{"d_shared_expert": 0, "hidden_act": "gelu", "routed_scale": 6.93, "norm": "layernorm", "batch_tokens": 131072, "train_tokens": 788300000}
Below are experts of layer 7 (counted from 0) of a mixture-of-experts language model. Rows are named router (the router's row for the expert), down (a neuron's output weights, with its number) and show model dimensions 0-191. Each number is 128 + 32 x the weight over its row's rms, rounded and kept within 0 to 255. Numbers have three digits each.
Before each expert's rows: "raises" lists some tokens whose logits its average output raises strongly, later layers aside. This comes from a sample of Wikipedia text that the model never trained on.

# expert 145
raises: "b", "y", "s"
router:115170113104146151166163153112103114098168104154143151151147116074153111147121157150132130083090074153163103158143127140074149142063124147125119110124191136124163188110146153105125131143093089160099114108127163092200150135111092118094145140155064141088147134129093134120154144107126121137135175111060077146123169122153182076104158213148142122104106118085168121120145096157155112082163127095098144084088157143031226146130133199116148115213121108119082113153119128088105173099117110145108075136092120173132168099107086164164110080112194175158093124122136110143089135079087173150
down0:121128139081115078195122119071151084142107197100203194114097134110166141114111155113121139098136129101124097141099152079076139133110151068126149143169109107124146144117113124097110125159067143067075164138104134126160146157093096126108111182137112155104067094084139168133102076101095097168108060118159152104143072137110120071191155144107114168100161110084217167125149127125146154176150158149142139079162166163123146149165144174137133156103134110129121043136107182096115150147122057167148154143105104131142116124096093127141115116214179183143116059168113128158128091140137148129

# expert 162
raises: "l", "ra", "n", "s", "t"
router:132120145115142166192173143149104129132169142164163145157156099107173089155114133080149122103128090139118134163117052085096094100116104144098101045096128119155166204147118143099156124149107070139068180149125099136172155135156107186116142120090162098088161066129106140101148103133100105166156193128155080165178149135123138115142087180172141115134124150135143185086141116076139133054142138096146184102184065126116097117096158160136105136169120065174154106156133136110104099116132108132106102153079133141193042137191146146170096058175119140121088151149106132113115097080151106133
down0:115171135126125149116125077135133133103210072120150189182151154114157104128168136132066081155130042181120161099147162075179101130096124129142054163104140165149170157132032194115137139134129109101086132126151123136135132115135096107094053138151138089056115047118132118135109122089126142089158117106119137181095166145171134158110151166124162139197131211108091108110144125115118083085115117102125144103167147091078087122073142149117114129136167130145136105100163080121168135122182093124105133117160128126154088099137126141133133118134122130102137176222155109172132156066125171113

# expert 142
raises: "N", "R", "C", "D", "L", "K"
router:096117126135149153119150093091115096122104148124116126118109114175127097159131150133087138081124098099150122171196106061133134113118128145092137160138103152101064210117126109111121194160155129115095072104136143162188141158079175133116113204140141056086150160092154108071102130151095106144080213112101115126189119150088177110143105086112116169209160142132107134117211117135132140104093144087228107099103089136095195135117074102072134126125119151130138114186148155168130135136145182082130130200168113122116088155099126121115147092116123156140102100153158111167113126085100099145
down0:147041186142132144133131113100161145188126134143129146122126117140136122115064151090121118101129100177104140145148106088117135120123144083143103177151124126147090176103099095187143143147114130116076129083160143151214152109090113110135108132135078107112169118123117070133190113174131112104113135144156110143143094130109143119111118155124101126231146255142100185114127136085111112101138164077155141147136144128140164178134126122043141164096171155129148122160142160112108089135108131120091137111255174108090098108113152113158161124106143120106165092165137131092113124054144123121

# expert 174
raises: "re", "ell", "ook"
router:109137141125123135161141109157152135116159100153090100130098120122150155091136127077110104093097097195100158149139101110101042072097161141137155080117097152152110202101113173156176114143063112169078185108140110183102164107086116131140149112083163150115158126170135147114070159098060078125138171164170097162164110134129078160150114106121129164115189150121119146148137044193147151111138142100127134146201155119137143087148093088112111187154067091135105142131150118125133088142131144103134127123109160135146048133187179141156118109158129163192200140120144182157066133093159126171
down0:063146109171160150189150094114145162142143126114125107212148116119157155094148143114168118190098134137175092114096138102166104099086100103125138077068164157172127154152143085147103168158139100084145090127090157171134172131112131120119095106165135153107141109087145133085126135123146168168079164132155095083165107091124153125138072155194158117122166132118117072106172091141154093111102054155180159108082145077121136132094073145148183169100146144141143160055152075134113142130068102085131132101194181109099122086128137112077150150123140189126123088178141107148054128151097183093

# expert 178
raises: "hi", "il", "o", "i", "id", "ig"
router:067150123130110084177157109173158167100162155196116070090147111071186126087143148080087139130160091176100174148182105110139123125170141087075094178108102111168172151094201107112127158128133146154065210140161078093154149127063173116130131143138110108106103121134128183074064117105052097065173155116139130105090120168127135104165084109116109126084072132142116176107104107095150141131174178098106147135154141167128129115121103161102117085141117148110118127133131141097168138126127125137117132104136153143119135117192219125129112027149139162148153161134129137095093142141157118158
down0:111176135126102125097178113181075106156170137099083155119153075169137098149084119118072139060148102210190168163121150056101119139136151069099127037123131141147159103198118083111158112113105112171172161165117116139135137148154082114088102065192106045083071151131161104122135102110089155150162098104163076120206150120119157168145124099096147140125132131157101073138117151111114142125122141137105154124120114135116093119147153167147144151116189155151147178136059095174128150133103107167088088136110174109084139138157098099101095130140136076152148135147111123161157118170185102142

# expert 85
raises: "o", "e", "ran", "ho"
router:065118105137115109134140040124112190147113145123081095088130168141089068099197054122112129108099122178146141154128088148095100109150139112130165162155076173121088171136159124116120078211110218182080126105161155119120191097116152166174082165190071148161108147131128150095116144127122103134119142220115102103127144111134141147107172130152164114127099121166121147152133103141093120113099084106135147175133139152108152097114115129160124168122155082083127114149091117079130100107121189080124197094127130095153076105088176172151129112161138174091106142132087115125154135103201116092
down0:197097098123168137150103142156130114077179054131107155139150141022160056150141149156141079131135104139162168110071123107176121112158150153073130127156134111167099132136127121103065123145135159090079124144148116153124140131088187111082082176132130116074099132160129126153115079145092095096135130131132092105050140213141150045143138107135114154088121165135082161123114056135099098110139149106184125164112112132091129130144135127072145111129098175183132106118189121095132110146145146180081131110106168117124062065095130154164123154148196153119125166094163156112152180151131130162

# expert 131
raises: "ary", "s", " "
router:128128119161094166175134101139138138091127099139133116122158169147137115116098104129138119121139125135110160084114091173130147131171131101070147169106155144125130086105092091126118087174129141162170092146110121112159043114114120046145071113146157162169072133112158128146129113131066171132122194150154134144135103114123131202123195104100172108181158139123138097176100127204148139080112120145084082176106147115105162083116094111108129105160090178153135166119181034177112160103155101172138097087072079187178161153130046110136124147136156147168176153111134118068158100145107104071
down0:128035114121119064194085149137144145168136100135119145091171153132162114115126091104132154133148092159139182149057130152105096143159090113134099114124077140125153105183150113103094161139116114144139138170135126143112097107125185112114048133133108203171133096086135138142098160191105181138155205171195157136153138132199133154102110075093120132128109169142148170116171116163107099103109126145151130127033127098151078114162065160109082131152123080143166143178154121163135100132145130089110187139116118220110162103124153106167123102129105097133096115145110090072159104125065102141

# expert 70
raises: "or", "o", "ri", "el", "r", "ide"
router:135172134089088100114154080124129136074170098184103012150192193116135129080167118119135134171085110126141199132143084085095124117172141133162076162116149181165113172136197117143101117186106156077095132144166123109117129096113129142088127149158101122125084134160188153133124121152115117115143139143132107063087130086114117109072131072166124112122107130123155165120138076141099092119111182131132103143115104173121176084145143148123116117179137122095043145139082088087180111140134145071134187152096108115158090107134186178147162084125154189180112123161135102112180131133090114140
down0:183085108157153141078045120137106092135108139155173071112158124181131106133118114183114122137169129076138128113159105134074157162121154147098174115129156113111141072160158126178154060111094089161153161143094157063133082110166134150118154039185124061134130147121158153176110144130080088115124157158151124129133107163117139126081120123092135094135150167135127134123064067092154142140126107098149190083161102073111145145180122103160098151158149101109124146124148033192188134084136146110105119141179139153116161089136152071099147176119134119103200160142152104112091118103138078159

# expert 94
raises: " ", "\n", ","
router:122126134121106145162080143156106155170131081150116055103164155102088114148156144140139130170125170116141119130117103130138158133095127102137169165112155142118113144171075080060160165146108171108186022149153152136157121172140191132094083126141127080135083107119104121134063100168149158108174101153090137176167102077126118091119173127078138139122127156113139144124140155124103130120101145200106136208161148166119123144164164119129143121138182132078188130211118076113104142125031124115164111104054050100116114121124099120115086118113120101128105176084103098187159099155085142138
down0:176115133069097058102128163158063113098063148177180144111118108117116080129105123135106170133160115164162114120155151130133054123138156104154122162136073076170103138148174158172136171135161120163053136082046140146141106164130121168128137111094110147181191155135119116116128104123125085126137128121158158128111118078167137133175115174149084130157119104127066118140076120161018125128139128122163203146119161158101139111161202102100145119159103128146074114105153151158187147164131102130107110103091088189120141091077128112100169132156125096107165147104149097110057101180147149131

# expert 79
raises: "la", "ed", "ro", "er", "lo", "ul"
router:140154115072146161122093196129129122159151102142137084099103125141152091074187115112136120130124146164097132178096122136114195126114119153123078093095173101168151151167104124110137144148076142145017117108148177175150197109131108155086111168084164103169094131136196194079122192141148156135057134145135138170115139187113162111103150117164089077169119112058083099127174132093125146086175153058172090139115174128119103068164112124149107106153140092118098179136190111199117101115107122113183114119116139089116127113107127134120166134104131119095130157142093125162111129143081128178
down0:100118118124161131075158148096054118147149163153107096095110129141092096137142139103177120127113117188137221165106157123105129072077115159103094119196139145142129173156180126126116141107094127127026199146102141101198163134142163136149129155150115137106137159168198139160106137100084138105119150166140112046141169129103120103156134106114174107138104209170127120135135158126114087133172088128132099107146147088116050115191095119103158163190119120053117129094125113143134139093109112092132106137118101120031121118088170122109098152143136145102111202139114095140103099140073103151

# expert 113
raises: "s", "g", " to"
router:151089137099145185151053065109085141141112176176127155073141114156119073150078137116102124188113087184109178109124089164148137160136132092115123142166160121134122125137112174109138116085212096137143096141135148127139103102174205138091064174148122080167093093157115109115101140157161157077132161094156177157160112095172166084089042176130113175176133096133154094116125142085156119131160096127142116137115116155123113191184166108165113107152095117126151195149156062087103115110091146127153094035099133133151126084160109143122135114116120112181123137097109119098109145109147185143
down0:098150142106113102201127167087168165139049127114091110083111133160124177110149129129088218146156154118192137160207060172124112119105117100141115121108102162173130113144120090133128160110115128136119118114162110166145116127127132144130182094138070074139064137103094119193134155124145115142108097150110149195125201101087119142207111167120163085109148153087128131185126139105190124115109082170143104095109111090137071104123143139148139167061105128140141032117123116127159093108153185114140144147129142076148140161071149111132106075131176088163122111097140068154117087105113093161

# expert 42
raises: "-", "\n", "====", "===", "In"
router:124086170117131138098153164139080114164125137040077135163154099160116098112198169136147133090142162052127129149131153109152143063179224114132146183141167117155081138118146129157145136119131198155094085077145072159083158070112179118083120172198138135112132138098151108137139095157106056180127078104102124090061140167108124093148119096149216135117156106098153171039113150102118131137075109151091112175146139138152084156111143129144133141129129103099127143088127120177092137159108128155169119160176142122113071113109129150143090108090113150132152136075113140121119103103122133079
down0:155157180141103124167121106094116139180111217060130109065163139108081140093072160090117100083071095141166138051126090134138124131145147087195146147183125134137190140114156104128053123135170150130106087098123091195123111112112153126105152162161130073111101090146123112115152103114075054221107185132156103065146129116115141130166095146114111114141073099147143147138156132174194096148151130097127137143066156121125090119106128139107177169107185131160095114153090115137112077130125111144170166159177138166134124127151148098167110182154097198116128121122139125113159113106175128145

# expert 90
raises: "s", "pt", "p", "d", "ta", "mb"
router:192140119139169123155073157159147107155175119126185164121027117181090104086090136124156137120106125148137117160150083156082155130125126072152137100077127127183125190148094162131147144148095205126066105121087099146062189160135089100115125098107141079117083090156104151135163112128184102138118189088138137182165125135109115089152121185121127134118131132150111126122093157159141109079135117104155165134153073139142144120129132097200103137106170109141143186076156090162129097060166108105129092109132144087106074120113120139122129103188021148135141142178099163169127125102129141172
down0:142162095141119163164145134157155105138129137108129185133099123134135151121151127128133119090138116173148149169111145116131169159131060140085118127148095130084123115103120143086103201111129098113016104115166142049073138133129087173049120132083169128086151124112141149157154131123189128156156132060148120149215095153134114128117159120132078093102147189066122153145157142121054116086117183112125165129119086190142117147109106157132083035135144105166105132142192102170108179072188139115103099114125137106086125114144117186158143110128080106181144123083129145132170150160180125112

# expert 66
raises: "ard", "y", "id"
router:151135188169101133118120192179134103122165103148194101167113163076089142089124100110124120138155105170199110144180089123173170108129152127124156152145135131142149138114156124135175182133121145140094152128102127101114061106103111131104097182083107130089095098148140126178087136134151139076151159121138108122095145135065108097139122141131152190109127134128140163129116130118138145127102072119071079163166156086113167128083109157031179130098132130094144145133154083118187099168089170160105144101078128130153103101248150169145111075106096125151037158154073144122077134151088115102
down0:086182067120136124097147117146082132105098129132146158194150156151084161077128075085130077150148095125139127121087132147093133116114086145189123105124086116106129149147160179153103128165109117117096138140140119186063162097135094107108082157134093107191112174119166200072152118143128135129164113120145104086168101140133119211128182125123138094148137120135162164177166139133129057167160078185099120157140110137204146178125136131078148110135107066169131104114129163114045110133098150121170214127136154100155129145064109080096114104116104136158063151120128112148108134049100112101

# expert 77
raises: "s", "g", "il", "c", "li", "x"
router:156167123073128102138113071087133191115189109151140150126096145148080118152203133105133126120106165200111147158146186087183143183112128132161103147147146063159147192142094113111124166105153110150105109074127177084095181128127125121134083166090111167070105074150093148093197159140162136210119128109095081121111178124119140108123111117112125115106161099150139176092165157116100114140117129106124127105146129167118173186109094109082102122099107112157139135101174092213164136154088131100099175134131146060097191127114165141089140111084040152123135116151072143118115157124105089123
down0:115164151114157120115051098194074141136117120143070146177189127081183121058100133153153165104104104114149151112123120124205139157152140165128159186116081096118088154123127118096089138142111123105129123135157098186161118168075160106114110111120117115126041188131146185130096141173131165156082092190108154113124135149133097185106097149111106150138142105126178137122078096105200167129093149140085161159133153113093108077179107113106153111107112069142093069203079104104106133137086186100130141126129102161171137134102118044122074132148121099105133088121130162137143142180133173135

# expert 10
raises: "==", "With", "H", "P", "In", "The"
router:120108157147099131150139124119155099129081171058073088184168122140112140108179158115101109103157136139126153095055178085073164092181127146127128168152107113145124167128201140188176167100128154049090143075139100114122138103065172085089119168172105130082140109105146146085166114105135084185169111106120126093080109095095098126113157128126207125165122184118113164118113138096122137126104121202151127119175105130127095148101110129159141148067165108111155127125121160126122143178151154169184091154214169137093118117119148157173161159152105133122155082100097149154102119079169100074
down0:128126116150172113060120138147118196095140165119080157068167100143087106131114149094139186126132140121155087108120120132179143127133158143153111148121077178121134208118105149118098114122172109093150097080136096131137161077080132148116178071187166094130136153158131168130095117130140113071112109104189113211149123074120116170108149078169191134255134109144099150119118080123157132159119109086130140139145057106174160169148118085121131114128093139148070152082129119121107098152123109077086121087208162156127150126121128116137117137158080071150135153137141083108119127098113136180